{"n_layer": 13, "d_model": 768, "routed_scale": 2.45, "norm": "rmsnorm", "tie_embeddings": false, "dataset": "wikipedia_en"}
Below are experts of layer 6 (counted from 0) of a mixture-of-experts language model. Rows are named router (the router's row for the expert), gate (a neuron's input weights, with its number), up (a neuron's input weights, with its number), down (a neuron's output weights, with its number) and show model dimensions 512-543. Each number is 500 + 40 x the weight over its row's rms, rounded and kept within 0 to 999. Numbers have three digits each.
Before each expert's rows: "comes after" lists some tokens at least twice as common just before its tokens as in all text. This comes from a sample of Wikipedia text that the model never trained on. Tokens count by the router's weight.

# expert 48
comes after: "| ", "(", ": ", "New ", "; ", "= "
router:460486550483477448509545527505543509471488486531477548457514458471495493484535555538484455501536
gate0:482495530508527503547502461550529453536420534475468502448468443511528527466539527522482500383481
up0:514520500519467487500447558530499536496611532489530454521520501501484563508516469462581470455432
down0:528481460493389473509503456470552466432503564450514563516563531466411517495530463479498491480503
gate1:455471475502505470570460499509451539511509565502518442413472454580451404484553482531455500437510
up1:476523522521597533469493459513573491475577445466537548595495569470520568534453500510456498494482
down1:467457467547408486547555479481529583609521500540538467517525549531529474516447473532502544556487
gate2:507473483519576454474577548444471466569486477534541484492528486489566526497511547551555462580515
up2:534505451481485428538590542496520480578527478572526446461492476544498523487512575506446514548541
down2:497518523593480532578541438466510475549494519473460495466508550495488508531507548555474453412532
gate3:492396503460534435461567484553449432560458489562537527462545558465454519525466446539489559479534
up3:520443473493520452453555558515462481517507501566614528443549503490419420588504432546421506498483
down3:495470467539504468497501498522423418493549461529527450570585502460522485500502509529542511546533
gate4:476588509491574491514513533436517464502460530546498493383520537465413483472493562488513513509480
up4:480414454509451496517519445599438491523584479472458476540473442532495585557491473517483502513498
down4:507417461479538504458469532468448520466515483499443469465458451400502535477480536503512471396446
gate5:506397535479537595464547493482526498468550537477480497480493525502489554563507488480449527548488
up5:449496497550462528481546478496455547482520527472533454470506537438576464514499516510446549558444
down5:563554541451423451450518488554547518475483505507501513533483473491479479446503502413527461488424

# expert 50
comes after: "the ", ".", "(", ",", "°", "The "
router:428497532533534535462501500459503507522494491493457589511487564508465471551491536453516590497568
gate0:519471588519535502442522465449446518480416492446544483537544575517492479542444546440482456482581
up0:519456561488492496438509521454462425474451512489501448503499492542540512556536563562435420479524
down0:455447509521464486444536487459515491495484543534506499529418549531501535498535496477512536546513
gate1:534446458476513563485475518526489562529487484479514600471459470488429531537461441465497554484525
up1:482526483452499480513465500455482444469468489485532541475529475546422429475486467492519522558555
down1:495498466508482518427532505493468496502403544444541444502488485490452478491470437482545471486459
gate2:490543571500487565546476472502532515456535520516469478513517473466521540457508432513561464540564
up2:536555535494474537558513476490536523499475440536521483541541442470519515395517409441489434503573
down2:515502492455514447500458498490490434586523526465550469500521536570524465530537546469560498522545
gate3:528498451505516532507453530520469520538439528513531495420525425525490444608492449476454512549520
up3:492469469503412477465557455582504526520478508516537507570497542535511499464455545507553450529498
down3:460510540512529512505516454514503555474584467535492483389493438519538529542492517500447552455562
gate4:504509472481624524468524492485484541441607487523520490500541528481486499505501525445549483505474
up4:583447507556473413434512500559490545570448501468458541470496552486516522498479544510513534470461
down4:505478582447519424502486459435482497507455476549440499467483507550484514540487445569443492377506
gate5:489563497458519475473494462507427513459486494431501519426479499500497547528434495509405492545491
up5:526419507485526505495496463526480519523501474541496497520555484490500514467566507488553459427479
down5:454425485449479493549499544480518546422533549492434522498489438506515440522389552504526499559498

# expert 1
comes after: "- ", "\n\n", "==", "=", "===", ": "
router:423455524502528420515516483461512439534515440557419454499590513513462530652490518499434432537532
gate0:508511537531482438472525501474455515534511556444558478460563465522456432493459530513483407508623
up0:510549503515489500509553497530494488564449450544414507544548501477503477529528554465507480496435
down0:543512519580562507489527434544482466483421492513433582537540462489410561451489442401451523530536
gate1:487543490492530523477523530488513534535499478493474490486485525509494486436433470523501506429512
up1:496465461550489452522564555448442441503524477444522529524469500497477532525437551498391413539562
down1:514468551454495419475432535512465480478591510459497552513443458578501562547553543454502558571572
gate2:525537493485581489446598530498488478462454448507484602481460470427546536581534489489470496591526
up2:510558549526526526470460444486534491577525463500476500570532595474492474496481438533479491526559
down2:522523546477500493560473531488506503447526496501540462448517502517409544486507520519491503553425
gate3:511564570545517497524466444488448473511471458540507567495451526491550483501490491497449464550597
up3:474474559413455498494509483524559525458534465501477483561539471466481459523517460499472468550493
down3:475592531449450520545511499463471524522418456512482482504541453480520544547412471512532572460497
gate4:514502555503600445469494526579502476476570474533424542501468535507470492578466514428497473448496
up4:468485512510524529514579534491534441504426416517467446496462499504463434502483500440476528490454
down4:485449540584451511531610554547494504481479454595444524529437525460518489480517538444518414504472
gate5:475444528478555458564467482446490447487515471537507558412546498499487461554429487464502463521515
up5:457460527444552501505582500475536469451525455508490568441524513571454495496502498510494479482510
down5:422522511375469541557493512483504482459508546544527532503486454535488490427421472543383462485499

# expert 6
comes after: "| ", ".", "; ", "|", "–", ":"
router:534434518463537474450504485464449486439501498533464573461484477470435498526467549533517489479491
gate0:498464526494552533489434536513480536569550487462500500442487474492539465506470441461514443430505
up0:574513485527503548437538471581525527497420550483554511435458475453483473591533468464495471545526
down0:412517446471494530486557464426470591485503535471506503505513489440549451523492607461512535567507
gate1:452452530402463453439485486528522493502600533508479479498453506460476481568434514460499527405467
up1:443457521527417460467528528564510472526536540505466454439486532472444519554428516503509479446463
down1:499553476419483432463438446483512467485534563385463497541570510449492431530484547511477474464504
gate2:547492473505512494485555571524445537492545473550513470488454553471507547432482522507464532545496
up2:412503560509526503560435473540551494514512429543506529507543445552509442544558532508553564459491
down2:507491496451503538487460494514502500576453424487492555513554498545496543516489501507515434519491
gate3:488484521449516468566498470485468498459500508441525470465549446496523524501542512548487527561452
up3:591508587472544551530517483441546490540506511504510519523458524482497471521521464491457476504491
down3:579488500562446504479478597504496515485518488501411554431486524456452451532520480527483563505471
gate4:499506449453442512497549464448519493467468568512483463525579424538463484507486572466472454544494
up4:475563476495581580497493526488471574494445490500453514509478506511550576497502480503469600501511
down4:512537501434565511492443504469504469474452553434503513457549552499546527538499429469539548470474
gate5:542475518482500449494528470442484487453509466485411514453501578482463554566502471483502558450451
up5:536529483446489412486528513468489486483498457434499485505496554518514573556422485478476529472451
down5:523486506488591476506550575527480568497497524533456562434461470526573482522402418524494484577547